Below are experts of layer 4 (counted from 0) of a mixture-of-experts language model. Rows are named router (the router's row for the expert), up (a neuron's input weights, with its number) and show model dimensions 288-383. Each number is 200 + 40 x the weight over its row's rms, rounded and kept within 0 to 999.
After each expert's rows: "mostly gets" lists some tokens that are sent to it at least half of the time. This comes from a sample of Wikipedia text that the model never trained on.

# expert 3
router,214,271,198,110,183,234,177,256,167,225,141,237,252,150,240,227,231,171,178,267,214,151,221,207,225,144,263,210,228,222,197,121,221,146,237,226,239,240,142,177,161,168,167,307,219,190,215,169,226,233,137,175,192,231,166,182,189,155,206,195,170,270,246,182,202,214,254,231,207,261,176,171,217,242,191,253,185,271,207,242,164,138,248,219,137,119,237,145,171,233,180,220,144,266,232,259
up0,232,154,216,179,177,124,263,237,172,203,191,180,157,250,187,206,186,170,216,145,215,176,153,157,280,219,106,165,168,181,221,166,225,172,157,116,203,245,229,285,161,256,215,166,186,225,229,221,184,128,228,171,173,198,240,184,138,156,144,194,188,175,210,225,214,246,240,211,206,276,234,257,179,196,156,130,179,268,234,252,195,233,149,146,258,193,257,278,286,197,159,198,211,237,152,202
up1,187,270,213,209,213,279,179,173,289,180,273,233,235,200,265,205,168,191,211,238,113,150,165,169,191,164,211,182,227,174,156,196,207,161,164,266,271,190,207,323,211,203,233,186,185,145,244,227,177,183,175,172,244,160,229,205,200,192,208,266,178,196,172,212,168,266,179,218,249,183,203,192,262,299,231,163,156,199,127,226,166,209,215,216,258,229,184,172,333,206,187,190,210,218,190,259
up2,188,200,216,168,216,186,265,164,227,243,90,201,213,224,225,199,216,188,183,185,220,158,125,188,250,254,196,221,174,248,167,200,181,168,222,158,178,266,196,137,254,182,188,144,166,264,203,252,230,154,224,154,182,202,253,213,234,229,138,139,172,200,243,223,180,191,230,156,173,191,110,234,219,224,219,234,222,211,183,182,174,125,213,189,229,236,229,116,232,150,242,229,187,223,135,243
up3,210,209,167,161,149,236,231,167,114,142,211,170,159,139,202,226,243,139,221,145,180,194,171,166,229,198,226,202,146,201,189,187,160,262,183,196,203,192,213,181,223,136,215,143,155,142,202,273,216,229,217,165,147,170,210,231,90,238,209,234,178,232,163,207,168,238,207,186,197,219,232,204,223,145,192,239,173,157,167,184,163,192,217,156,271,229,178,201,215,194,173,274,192,186,254,222
up4,164,237,206,203,214,264,176,123,191,240,166,218,223,276,161,208,233,206,154,225,196,176,206,159,202,199,168,234,211,213,157,188,143,167,181,228,213,237,163,219,267,182,98,177,247,257,151,187,196,137,217,197,229,179,288,223,221,249,247,229,197,257,186,214,249,238,224,173,211,222,165,327,209,240,209,238,203,156,213,168,239,228,179,211,172,185,200,248,225,223,290,164,227,196,164,230
up5,174,135,92,215,177,188,196,168,186,202,226,191,211,206,211,214,161,219,222,153,193,243,232,251,193,252,205,152,163,212,262,139,219,235,262,218,217,186,199,178,200,212,176,204,192,213,195,158,167,200,223,305,188,222,174,217,214,195,130,238,285,260,213,146,180,158,244,232,236,262,101,179,170,190,166,228,168,230,155,217,182,182,123,273,198,197,211,248,177,247,192,180,125,181,201,212
up6,250,207,180,215,227,203,159,257,254,218,190,180,182,234,179,222,285,174,196,215,235,236,263,275,235,260,228,204,159,219,239,197,270,244,218,244,109,95,214,174,183,168,223,229,160,194,250,211,188,145,204,216,185,130,228,206,243,236,276,230,201,227,166,182,170,190,129,145,193,226,243,215,184,198,191,281,183,157,205,189,220,232,146,187,272,181,278,150,284,145,236,178,194,175,172,224
up7,235,148,237,234,215,191,220,240,233,254,273,184,232,226,175,221,147,152,207,231,220,268,138,155,203,208,240,192,290,136,220,209,193,162,158,162,175,184,171,221,201,152,189,241,266,166,181,209,190,217,171,185,226,180,209,168,189,269,156,218,208,191,162,186,253,151,149,243,201,185,266,221,129,214,226,143,212,219,188,183,219,223,142,136,155,148,120,201,240,283,221,102,148,159,252,207
up8,248,242,217,257,163,230,222,215,227,193,165,152,247,194,249,247,221,134,176,223,186,171,133,267,134,144,239,194,232,185,165,169,171,166,161,141,199,241,209,300,116,144,207,184,149,231,206,232,187,205,234,205,187,182,215,209,229,263,195,212,120,194,199,238,148,204,288,210,191,164,225,181,273,185,107,181,325,243,180,163,194,180,138,186,229,158,166,281,213,237,259,188,152,178,179,176
mostly gets: " Cha", " Qu", " dis", "h", " P", "ha"

# expert 0
router,214,183,180,191,216,164,238,205,197,226,224,188,168,199,105,236,232,174,183,237,226,246,230,212,225,237,209,200,221,238,200,274,140,250,247,213,168,220,187,188,254,253,194,147,235,285,217,246,236,249,252,177,133,121,165,182,190,153,122,113,232,151,241,167,223,209,215,233,228,190,162,226,245,123,208,211,144,161,175,201,226,246,172,155,219,266,171,210,164,207,171,218,217,194,230,155
up0,237,259,116,223,216,143,212,214,194,226,186,209,225,272,211,188,214,191,183,212,223,199,204,200,249,178,204,149,172,212,237,207,213,139,229,165,221,171,161,171,250,178,202,210,191,167,183,256,218,158,201,167,266,175,190,185,227,206,156,217,241,220,161,163,232,187,237,205,177,188,123,202,221,204,157,231,219,136,262,198,200,174,214,187,176,224,157,166,281,219,161,148,245,184,184,189
up1,203,180,239,217,162,184,293,189,228,203,159,201,179,146,200,143,162,183,141,155,185,176,232,296,212,291,210,193,201,117,168,198,101,171,228,175,103,146,167,243,254,219,184,175,173,200,238,251,255,211,223,185,177,183,219,198,241,124,206,194,221,175,228,183,196,238,195,197,172,132,236,275,223,158,172,213,192,137,153,193,191,204,208,236,110,248,179,223,129,222,186,221,181,131,159,162
up2,236,179,169,140,126,194,271,223,286,193,203,237,184,239,201,199,210,196,214,190,267,178,199,179,154,186,152,219,239,176,173,200,203,183,207,154,180,193,122,198,216,171,227,216,210,147,217,153,216,153,233,193,148,199,242,160,143,243,163,135,230,235,195,245,188,207,235,225,188,214,180,228,195,153,223,186,162,146,220,183,260,246,257,171,257,137,224,184,242,188,204,123,196,136,256,147
up3,167,177,119,197,192,148,151,212,237,214,176,237,175,170,183,180,165,244,188,165,230,246,199,177,199,242,177,190,252,158,207,176,199,201,201,242,131,118,206,120,192,206,255,211,287,241,194,247,187,206,223,198,212,201,197,170,196,144,219,172,180,198,232,222,197,259,189,113,225,248,191,250,266,208,202,187,203,170,183,201,154,175,202,266,205,223,238,181,198,143,101,207,192,324,186,200
up4,195,169,310,158,219,173,289,158,259,107,194,202,169,253,248,192,211,178,200,198,187,149,198,176,217,166,196,213,206,264,221,202,245,152,235,191,204,158,165,263,184,239,174,112,251,128,170,160,199,127,220,195,212,170,217,134,183,260,212,252,236,208,243,176,153,236,192,169,169,268,161,337,255,197,173,163,184,227,174,281,183,217,194,175,278,169,212,203,210,145,149,278,204,238,265,203
up5,159,187,254,152,205,216,296,188,98,220,197,181,262,209,173,158,192,165,206,142,204,253,208,146,211,241,180,155,166,127,247,206,217,183,170,238,260,115,226,222,174,210,217,141,205,183,192,165,199,174,229,189,234,158,202,236,187,248,206,284,161,225,275,235,187,161,130,204,223,163,237,233,205,169,220,253,196,145,258,208,255,269,281,210,274,163,189,225,143,246,179,135,215,160,183,155
up6,252,212,194,113,206,186,189,190,136,225,242,174,211,178,301,242,226,205,225,186,184,177,213,244,183,180,277,172,279,222,212,237,288,183,191,183,187,216,157,231,205,240,224,200,225,237,243,156,159,137,175,261,210,201,147,204,257,239,206,161,155,159,169,186,200,253,164,214,238,245,219,209,203,115,178,160,204,205,208,176,202,251,244,204,151,169,191,188,217,148,198,220,202,177,198,169
up7,280,219,231,194,193,212,104,233,160,146,217,257,209,199,214,265,233,239,212,212,159,185,156,164,228,187,222,201,224,229,128,235,154,221,162,303,205,217,284,133,128,192,228,184,176,121,152,217,234,166,211,196,251,171,203,155,241,163,171,235,207,236,206,223,204,204,244,238,151,141,188,175,250,171,219,188,150,184,170,265,220,278,85,129,250,167,237,234,200,103,163,209,203,214,204,234
up8,169,207,185,191,155,246,175,220,180,156,200,256,202,274,180,212,230,232,258,132,250,192,184,196,246,199,179,235,143,221,183,224,184,253,216,140,199,248,247,240,253,227,263,228,177,173,206,277,217,238,290,230,153,227,221,136,251,223,199,299,172,190,192,203,193,137,215,174,219,186,208,154,225,234,172,191,206,193,171,186,251,242,184,146,192,238,276,162,197,192,221,228,289,215,223,185
mostly gets: "4", "7", "6", "9", "8", "0"

# expert 4
router,230,259,193,184,118,261,234,222,242,174,230,214,235,225,274,203,235,183,255,159,203,144,235,235,284,164,205,229,212,223,162,237,241,167,230,169,231,231,193,184,148,150,208,143,161,183,222,174,225,218,192,192,217,200,186,125,187,188,265,226,163,266,181,197,180,177,201,176,153,195,271,177,285,169,214,163,155,98,194,224,274,141,190,173,166,182,174,191,178,214,195,288,183,182,215,223
up0,140,224,260,185,149,217,196,184,236,199,186,187,239,228,152,186,200,163,230,184,161,135,286,242,217,240,226,184,157,218,238,220,232,226,177,165,263,203,228,210,144,176,286,258,204,255,239,304,261,186,242,215,217,242,196,163,211,237,248,163,179,251,184,181,206,200,174,109,204,154,190,119,213,217,215,228,227,158,233,116,202,135,187,222,159,217,233,234,197,236,228,203,218,215,153,185
up1,155,249,235,245,222,237,189,254,205,216,250,220,240,225,162,215,251,191,186,209,211,233,155,166,200,163,111,137,224,280,160,221,220,257,160,179,240,120,198,185,226,177,239,229,165,229,271,135,212,157,119,205,140,188,176,116,193,215,170,249,221,260,208,127,229,207,200,175,185,160,249,164,224,149,188,226,156,214,145,267,212,189,180,145,243,254,183,228,250,161,194,197,202,203,196,215
up2,180,113,234,219,264,203,193,159,168,132,181,161,93,229,230,205,242,215,140,195,155,246,196,134,205,216,173,161,214,216,238,114,193,203,273,186,176,136,140,198,172,195,194,223,196,281,232,220,176,251,203,146,97,266,274,217,163,241,207,230,164,226,183,146,213,183,204,191,181,249,238,190,202,219,188,233,209,154,157,158,156,244,237,196,155,181,160,182,225,260,236,156,179,258,134,183
up3,156,215,174,158,151,170,223,233,168,232,95,239,233,157,218,150,234,176,249,249,187,171,238,220,217,214,206,261,117,220,202,234,144,198,200,220,187,71,181,185,248,243,260,230,192,150,255,246,310,143,184,189,204,150,236,212,246,213,156,236,219,219,222,193,194,198,214,223,213,158,229,175,165,83,185,236,219,169,202,218,231,141,174,163,245,192,144,165,184,196,235,268,174,245,204,171
up4,205,165,152,161,240,199,218,205,236,184,271,212,263,322,296,196,152,137,216,182,246,190,183,157,168,181,127,234,115,249,172,234,219,151,244,191,260,123,185,215,215,189,218,225,152,224,161,221,191,236,201,122,222,245,156,271,220,161,260,265,255,247,129,179,201,195,127,139,269,161,269,243,222,230,223,165,195,178,222,207,194,237,165,164,206,155,253,221,144,192,145,125,221,161,147,154
up5,170,231,217,136,160,246,210,210,183,183,232,191,176,261,113,165,235,242,235,233,162,201,188,140,218,146,169,121,227,193,198,239,189,188,202,161,186,187,173,231,155,177,194,212,146,207,174,183,252,139,142,221,273,211,236,253,171,167,195,221,122,233,235,228,192,224,185,257,176,185,184,215,213,227,196,223,263,189,218,158,280,153,204,231,176,214,202,246,124,154,218,139,194,176,208,219
up6,176,177,242,230,174,170,100,189,206,198,255,231,112,246,217,186,181,222,206,189,193,266,287,151,219,196,179,181,244,160,219,185,171,188,224,258,188,147,184,168,227,263,134,178,116,168,162,202,235,211,188,269,242,107,199,197,191,239,191,168,208,208,176,207,249,221,178,212,160,242,168,177,108,199,184,160,218,185,162,96,198,107,174,174,181,195,254,192,217,195,222,197,185,121,232,231
up7,222,183,220,242,187,210,171,221,230,262,204,152,216,263,260,188,223,178,192,235,182,243,176,152,209,219,145,213,186,177,210,131,255,218,240,204,169,270,284,210,196,166,228,238,145,154,153,262,177,167,263,157,234,313,212,238,173,258,127,244,129,170,202,138,235,171,203,137,189,200,139,256,165,168,249,288,194,172,187,166,160,211,194,166,225,207,173,257,183,166,178,213,271,290,163,195
up8,312,203,197,226,163,163,207,206,209,172,250,209,188,175,208,193,231,194,191,216,225,232,238,169,191,190,249,175,216,244,246,226,235,247,240,274,291,208,151,233,251,246,278,267,211,148,210,209,239,198,186,267,164,243,162,239,162,190,194,213,189,234,169,200,214,226,194,124,168,181,178,183,160,193,226,238,191,241,231,186,239,249,221,219,159,159,229,185,259,243,196,174,163,194,280,150
mostly gets: "|", "==", "===", ").", " ==", " ="

# expert 1
router,221,255,199,99,172,241,156,255,168,226,135,216,260,129,257,218,226,168,184,268,218,157,229,242,233,161,259,198,218,219,171,126,191,140,220,225,242,236,168,162,146,188,171,271,229,185,225,155,239,243,147,182,203,219,161,172,166,159,213,204,168,262,254,161,196,205,271,240,222,274,200,150,209,249,194,245,170,280,222,229,145,133,204,201,139,119,232,151,190,249,177,223,154,246,210,256
up0,181,214,249,225,237,232,176,196,183,143,198,230,190,163,206,143,203,267,171,306,150,164,181,233,193,160,249,248,178,206,252,191,203,184,157,197,116,173,222,149,207,191,138,172,204,192,239,205,165,239,265,168,193,175,216,209,196,177,203,108,207,190,152,170,182,174,210,227,143,190,192,213,219,238,152,169,263,174,228,237,187,228,123,250,278,169,235,201,159,210,166,161,171,246,218,184
up1,236,236,213,253,205,236,172,168,205,177,134,197,218,178,211,187,145,189,188,246,162,214,184,213,119,211,242,246,246,243,264,245,210,230,216,174,189,181,159,182,181,253,242,185,138,127,179,94,201,190,159,257,299,205,161,114,229,183,184,216,175,197,163,282,127,161,250,189,136,142,251,228,121,194,195,158,189,160,132,172,178,162,168,167,160,135,234,158,210,147,149,221,240,114,155,214
up2,197,248,199,205,197,236,168,254,196,235,181,222,181,204,191,182,183,196,181,189,197,143,194,206,93,200,225,171,129,255,214,254,220,176,155,220,209,312,297,208,232,249,201,230,272,245,215,121,192,238,160,197,216,214,213,189,164,165,158,151,223,165,224,145,182,154,136,265,145,201,234,240,226,215,198,198,254,264,162,150,184,186,157,130,121,227,192,275,183,231,228,244,191,231,225,227
up3,212,227,211,230,246,151,241,253,196,261,123,226,205,162,160,270,226,230,215,220,160,173,248,155,202,229,220,219,204,164,187,157,196,227,248,208,194,216,203,225,208,182,155,155,220,159,256,159,222,214,250,135,201,192,205,216,234,200,199,200,177,129,178,224,179,230,198,232,270,249,187,239,200,226,214,210,253,190,174,229,223,192,250,162,178,255,239,252,227,190,199,227,170,194,229,134
up4,134,261,204,223,174,200,109,246,216,118,247,209,146,153,222,210,279,184,176,148,162,169,195,195,213,244,255,216,208,193,198,206,174,205,209,169,223,120,191,185,152,195,197,204,134,183,141,222,175,185,261,208,186,203,162,175,280,248,241,189,81,183,221,171,221,224,231,221,215,122,111,189,207,248,227,163,187,214,188,178,204,206,150,237,189,253,189,219,265,235,249,140,212,289,221,241
up5,132,229,183,164,262,242,248,137,194,171,204,122,210,233,193,162,163,176,212,152,209,146,152,213,278,192,158,211,142,181,168,251,176,163,250,175,234,175,225,169,183,257,263,147,159,199,174,207,200,176,238,216,268,177,210,238,221,210,160,176,195,178,187,200,171,244,206,197,215,211,212,221,209,209,214,186,193,169,215,222,247,135,224,206,233,245,189,230,192,178,231,176,197,241,217,190
up6,213,135,220,170,287,277,184,205,198,209,235,178,219,270,208,216,202,208,231,163,153,204,186,187,239,253,216,169,198,203,204,256,169,230,182,135,145,228,141,140,126,145,143,174,229,213,234,161,225,174,139,172,205,198,142,219,116,183,207,249,246,238,206,259,175,264,191,205,174,218,171,193,190,139,234,165,110,149,255,162,243,150,202,146,219,184,199,209,218,163,217,242,253,226,164,164
up7,147,233,257,192,222,227,171,152,140,214,202,156,192,224,188,211,213,174,188,207,280,188,213,165,240,193,166,213,199,229,130,229,174,151,255,168,174,135,215,166,182,148,177,171,178,245,199,175,129,170,195,195,171,259,154,186,200,249,139,189,190,170,180,203,269,228,170,282,205,212,242,252,192,117,122,206,206,257,141,185,186,227,248,202,182,199,243,213,196,215,231,232,255,228,148,146
up8,106,172,246,156,138,142,135,196,185,184,252,229,172,205,171,137,182,208,239,200,215,228,196,276,188,183,266,158,228,173,176,170,240,211,249,134,200,236,152,171,205,249,192,141,220,276,203,202,152,168,240,233,184,178,191,209,279,177,102,193,188,271,157,203,179,215,169,184,205,179,256,241,172,204,239,161,235,230,221,233,178,142,197,255,174,204,140,208,258,181,307,139,231,185,230,138
mostly gets: " Ben", " Ho", " Nor", " Mo", " Ol", "zo"

# expert 6
router,212,280,191,108,188,270,149,254,159,237,149,245,246,138,249,225,230,150,189,280,202,167,214,214,233,142,265,190,247,216,192,126,224,155,235,221,230,235,142,166,173,170,174,296,217,170,206,165,225,240,152,179,198,215,165,181,181,152,217,199,184,261,244,168,201,209,257,228,207,262,191,164,218,245,183,231,171,254,210,238,147,138,241,212,152,139,251,158,180,230,178,181,142,244,226,252
up0,216,248,287,240,231,227,167,212,199,227,244,216,181,180,266,177,152,176,182,210,213,147,241,151,180,264,155,225,189,195,173,218,224,179,207,236,178,173,220,172,256,255,271,217,214,244,205,123,184,115,111,198,228,166,257,160,170,237,240,215,201,106,116,200,201,213,199,227,246,142,186,162,180,263,233,240,234,191,188,194,189,200,228,193,239,209,244,217,204,178,136,246,193,199,216,203
up1,88,237,153,300,157,143,168,210,184,220,201,213,191,266,197,197,175,223,177,227,129,194,201,258,173,258,200,224,153,203,189,208,197,204,188,215,271,223,215,222,230,145,153,196,198,151,154,138,164,266,224,222,160,243,168,233,202,151,225,197,214,192,152,129,177,258,227,187,175,192,147,193,218,211,207,227,212,166,185,131,231,184,235,241,176,188,163,223,160,167,210,156,168,239,177,176
up2,201,218,223,212,206,173,219,169,207,187,115,223,222,175,186,159,155,228,143,222,175,176,208,256,233,174,211,205,238,200,132,127,80,217,149,219,182,135,184,202,253,169,204,258,227,171,192,234,174,155,277,174,234,239,194,187,210,193,169,234,230,166,193,260,133,172,193,276,164,131,252,183,224,199,140,212,207,206,242,125,132,179,207,212,225,201,187,190,176,298,200,225,255,222,185,139
up3,206,174,147,204,161,177,232,245,185,170,150,181,239,212,211,164,177,181,143,160,235,203,171,137,260,193,180,199,217,214,174,195,203,165,178,212,147,203,192,222,240,178,201,225,151,201,213,242,212,185,187,226,187,194,210,183,197,257,165,180,197,191,149,125,179,213,138,262,208,219,165,196,260,144,241,209,190,265,153,193,141,181,208,221,208,141,213,218,270,163,205,180,160,202,207,217
up4,142,188,163,239,231,247,194,192,198,227,191,194,224,193,248,202,246,211,198,197,191,193,231,182,121,125,254,164,156,201,163,236,228,170,147,306,187,241,223,220,203,239,168,189,228,210,225,224,242,156,147,208,180,108,169,212,179,243,191,215,230,239,239,283,228,232,243,224,266,208,260,275,212,200,230,202,239,182,211,214,201,178,219,232,226,147,161,169,202,210,255,237,199,207,160,161
up5,220,182,203,202,122,264,150,220,215,268,167,182,122,180,181,165,173,199,175,186,231,151,192,207,111,187,175,171,185,257,160,194,219,165,126,172,230,159,251,255,153,247,152,186,208,251,153,215,197,217,149,163,249,222,190,167,233,263,197,260,231,189,237,222,218,263,201,170,200,213,213,249,213,207,205,165,205,218,219,255,221,172,237,159,124,197,268,212,264,176,148,167,230,129,190,164
up6,116,236,232,235,160,220,176,262,199,208,242,244,154,127,179,204,121,223,206,97,199,126,133,175,209,190,205,169,248,238,207,163,190,227,215,236,183,214,178,234,208,215,258,224,203,187,218,212,168,242,208,128,162,188,206,271,171,204,205,208,251,262,218,222,129,210,184,246,157,174,241,229,260,163,261,219,232,191,247,272,154,201,79,200,179,164,210,227,228,143,149,206,253,156,221,222
up7,192,247,215,226,167,220,232,159,227,213,156,223,218,228,154,218,160,139,194,201,225,232,178,169,182,250,214,131,156,243,234,190,188,260,170,143,273,170,204,213,168,256,230,178,168,189,129,205,220,191,252,187,255,205,222,236,191,168,156,159,226,221,214,167,202,225,135,140,149,182,224,213,248,195,218,229,207,141,160,218,136,247,216,142,183,217,227,244,147,201,246,179,188,196,155,171
up8,144,186,206,264,185,213,163,173,225,248,242,227,156,225,131,231,217,213,233,210,211,191,226,195,241,277,232,208,185,80,199,230,191,184,218,218,151,185,152,213,191,77,233,215,203,186,164,191,222,220,259,258,251,202,232,240,210,244,231,205,183,150,164,192,217,196,250,179,145,132,127,260,98,246,150,184,251,217,167,190,190,248,184,196,159,127,225,136,195,176,214,228,217,175,200,222
mostly gets: " first", "tin", " Mon", " Stadium", " Mc", "te"

# expert 2
router,233,258,199,94,177,232,166,228,159,228,122,232,249,147,262,218,228,161,192,271,216,147,213,212,227,150,258,205,220,220,195,115,205,155,221,226,252,232,153,187,160,156,178,324,215,181,210,182,228,218,148,175,210,212,156,179,185,165,208,191,162,294,255,174,198,228,278,240,218,268,217,165,208,247,194,255,188,314,218,238,144,136,218,222,149,137,239,138,181,238,178,217,151,245,212,257
up0,144,207,256,181,274,210,222,204,184,216,228,241,198,189,184,212,110,224,143,182,193,200,135,215,212,204,249,204,244,151,261,197,183,170,175,259,203,144,181,170,175,215,171,113,203,223,285,180,210,163,250,184,207,216,164,261,110,147,160,210,193,121,181,216,177,240,202,181,194,226,257,237,162,208,144,201,195,200,165,160,192,138,189,197,176,195,158,111,112,218,209,233,162,148,106,129
up1,208,277,189,269,121,152,287,220,198,232,297,185,184,263,166,139,180,168,211,232,153,205,132,180,220,168,213,133,182,205,224,323,169,169,207,109,226,217,157,168,195,157,241,197,254,190,187,107,197,188,185,185,194,173,230,252,212,229,221,230,209,244,100,183,232,140,216,160,204,206,144,207,233,234,174,191,201,207,196,218,220,128,223,190,230,200,129,205,199,198,313,226,155,169,159,161
up2,189,169,217,202,208,206,222,211,160,165,241,253,228,207,226,179,183,220,221,234,123,265,168,189,181,289,184,193,122,246,232,194,173,232,207,197,144,170,178,171,167,230,277,120,172,191,166,186,169,207,227,254,237,130,184,220,253,194,188,204,209,214,206,218,226,96,164,187,159,220,229,143,154,213,158,165,197,236,249,190,198,200,145,159,254,218,189,224,169,145,186,139,130,202,181,222
up3,296,174,273,187,259,235,170,182,220,212,234,162,175,155,196,271,173,243,265,137,199,204,220,200,233,190,186,248,160,258,220,231,168,165,271,238,202,244,224,120,210,210,275,195,174,198,209,161,233,204,161,222,194,209,279,255,211,246,147,198,238,206,206,254,164,188,198,227,210,250,168,269,233,194,98,192,222,180,195,235,193,250,208,216,184,151,149,176,197,197,199,180,163,214,160,196
up4,200,246,264,207,247,199,152,275,192,214,105,228,146,212,268,83,168,236,235,221,202,259,166,169,186,260,234,195,262,187,201,170,206,92,211,255,231,172,163,264,233,149,191,229,105,224,201,203,150,162,124,202,256,237,212,220,210,207,176,256,151,183,188,183,215,216,218,211,247,215,189,137,228,224,171,201,147,218,208,163,238,253,203,203,180,250,187,249,205,207,226,233,283,191,203,241
up5,218,175,230,250,132,214,204,143,255,232,176,180,195,238,236,195,147,183,133,256,152,196,184,165,254,180,203,172,166,191,190,194,152,133,138,187,160,157,160,159,253,113,205,146,182,180,292,204,158,213,197,220,264,205,203,242,293,216,210,187,213,208,214,121,240,184,162,230,229,221,214,252,180,210,133,211,134,232,184,215,159,196,180,181,203,262,193,214,228,146,196,287,185,245,192,201
up6,153,277,231,134,173,251,242,248,192,206,217,195,170,235,197,127,163,163,224,138,183,204,177,151,211,217,144,256,196,228,198,301,254,172,165,138,172,148,254,156,293,220,189,270,130,212,233,254,260,122,140,173,143,168,216,275,155,177,176,197,179,185,236,146,179,214,242,211,188,254,246,180,182,189,122,256,158,235,213,183,237,196,150,173,211,138,195,234,191,277,271,96,276,178,157,205
up7,182,305,255,195,196,239,197,204,171,149,185,124,232,195,146,95,186,181,164,209,176,215,190,197,244,232,159,167,192,176,189,191,163,236,137,209,217,185,204,166,256,220,256,177,264,158,218,192,124,215,223,192,226,172,177,184,211,246,276,197,197,217,204,137,173,178,196,227,267,237,218,189,198,224,140,202,182,259,189,214,176,235,208,177,190,171,181,207,147,184,269,243,249,224,153,112
up8,173,194,183,146,256,207,173,239,207,229,220,234,212,194,257,215,211,203,166,216,203,195,217,245,239,172,172,156,149,169,260,191,232,158,189,209,171,137,197,227,133,231,244,91,179,250,170,238,155,193,221,234,168,239,202,203,108,205,205,191,119,226,233,229,175,173,174,163,140,169,177,219,241,261,170,231,213,181,195,211,234,128,241,223,164,177,254,125,139,149,184,180,229,235,224,207
mostly gets: " Ca", "gi", " Fu", " Pi", " Tu", "ment"

# expert 7
router,211,240,207,119,177,238,154,263,153,237,126,234,257,142,272,233,244,143,166,279,219,157,228,230,237,145,245,220,231,216,182,122,196,124,241,233,242,222,157,167,155,155,177,279,219,179,224,172,247,212,155,183,201,199,155,170,184,153,217,192,177,284,246,175,199,222,263,236,218,241,216,162,200,237,186,277,191,276,213,232,146,119,219,215,134,117,218,149,169,253,171,216,156,253,219,253
up0,172,161,220,174,177,169,221,207,219,195,178,223,207,269,197,187,247,239,199,183,206,176,207,245,225,138,209,230,193,212,249,243,89,190,267,140,193,175,179,244,171,187,178,146,168,171,173,139,155,225,249,255,248,112,185,213,261,217,105,181,224,273,188,223,161,153,177,189,168,181,230,186,204,233,222,195,176,246,164,131,249,254,207,176,180,151,195,168,259,148,222,170,178,159,156,238
up1,185,188,236,178,205,220,186,146,140,203,176,164,219,223,217,212,153,207,176,203,205,238,199,139,207,170,167,224,191,182,154,250,282,177,206,163,175,171,186,203,300,176,232,202,159,193,175,248,251,202,226,199,245,198,173,161,91,184,220,199,192,206,194,200,156,266,236,258,237,185,268,202,194,259,184,143,222,162,157,184,214,257,214,309,221,166,240,234,141,132,203,197,225,234,222,91
up2,177,274,223,248,158,200,234,250,186,300,268,271,203,243,196,223,249,200,304,216,188,190,184,215,156,239,213,175,202,182,240,200,282,231,182,203,185,192,200,221,186,259,276,235,274,188,231,245,171,196,189,231,317,196,219,292,161,222,165,178,217,221,246,210,231,236,334,188,185,233,174,244,208,222,191,140,189,154,214,160,242,241,173,209,190,161,242,173,171,222,218,258,208,268,222,157
up3,176,154,194,154,182,198,217,238,203,200,189,240,215,217,271,143,191,229,173,175,216,127,167,163,163,222,170,187,201,181,224,227,172,305,253,174,174,192,153,126,235,176,171,205,241,202,158,179,227,192,212,244,213,212,216,127,180,186,180,162,133,184,157,208,63,237,199,213,211,194,237,210,259,283,259,158,195,229,168,219,207,145,239,198,220,245,199,224,226,231,260,192,269,226,115,234
up4,241,253,193,213,192,233,159,231,190,206,132,159,232,224,147,189,208,237,263,264,148,227,211,201,193,206,208,186,187,239,222,256,205,201,203,197,163,214,197,148,251,210,183,151,249,222,197,136,189,198,200,246,159,196,160,233,275,200,163,173,247,217,155,212,232,196,274,158,277,100,239,269,141,229,229,227,212,279,206,201,261,222,255,216,170,167,162,268,261,190,217,180,214,197,166,212
up5,230,243,216,199,195,189,214,156,138,166,154,275,201,113,175,192,184,192,220,208,154,165,201,202,266,251,123,164,216,162,211,232,164,199,223,186,226,199,196,205,198,147,269,174,205,224,226,215,152,190,251,194,174,140,198,230,179,259,177,186,257,165,248,152,195,217,190,194,288,161,196,176,168,259,253,188,243,255,296,223,234,209,145,196,247,208,232,141,174,158,186,207,251,176,154,203
up6,183,216,237,210,175,222,155,211,193,244,161,182,150,177,195,117,204,135,205,240,193,207,171,196,199,222,87,228,165,178,218,254,165,280,237,210,175,179,143,272,138,203,172,182,227,156,163,263,187,218,196,205,111,163,180,275,194,183,194,203,196,202,186,253,193,219,215,261,163,212,268,219,230,209,257,190,197,171,217,223,184,168,227,159,213,241,158,239,254,161,271,154,214,206,187,182
up7,186,152,289,260,199,162,219,206,227,165,119,169,201,230,116,211,202,188,245,200,220,205,207,153,170,259,224,259,254,215,151,204,216,222,164,178,185,202,181,238,233,217,174,252,101,224,210,179,248,220,236,237,217,185,191,266,185,171,198,216,125,253,147,207,164,194,244,183,245,257,204,198,176,164,230,133,156,159,271,173,264,194,254,251,270,243,191,156,276,186,158,203,203,157,210,246
up8,197,229,207,197,289,178,191,200,231,170,115,161,168,185,228,114,214,239,199,179,164,164,159,168,142,239,215,212,200,204,236,172,217,122,198,249,247,205,165,175,245,198,207,215,138,250,178,118,114,138,244,223,277,222,145,197,212,196,151,226,160,227,171,232,180,169,269,150,142,113,244,99,171,206,222,212,222,142,174,250,291,192,145,206,205,188,168,232,208,204,184,229,215,212,198,264
mostly gets: " league", "med", " Tha", " Tal", " Hel", " MF"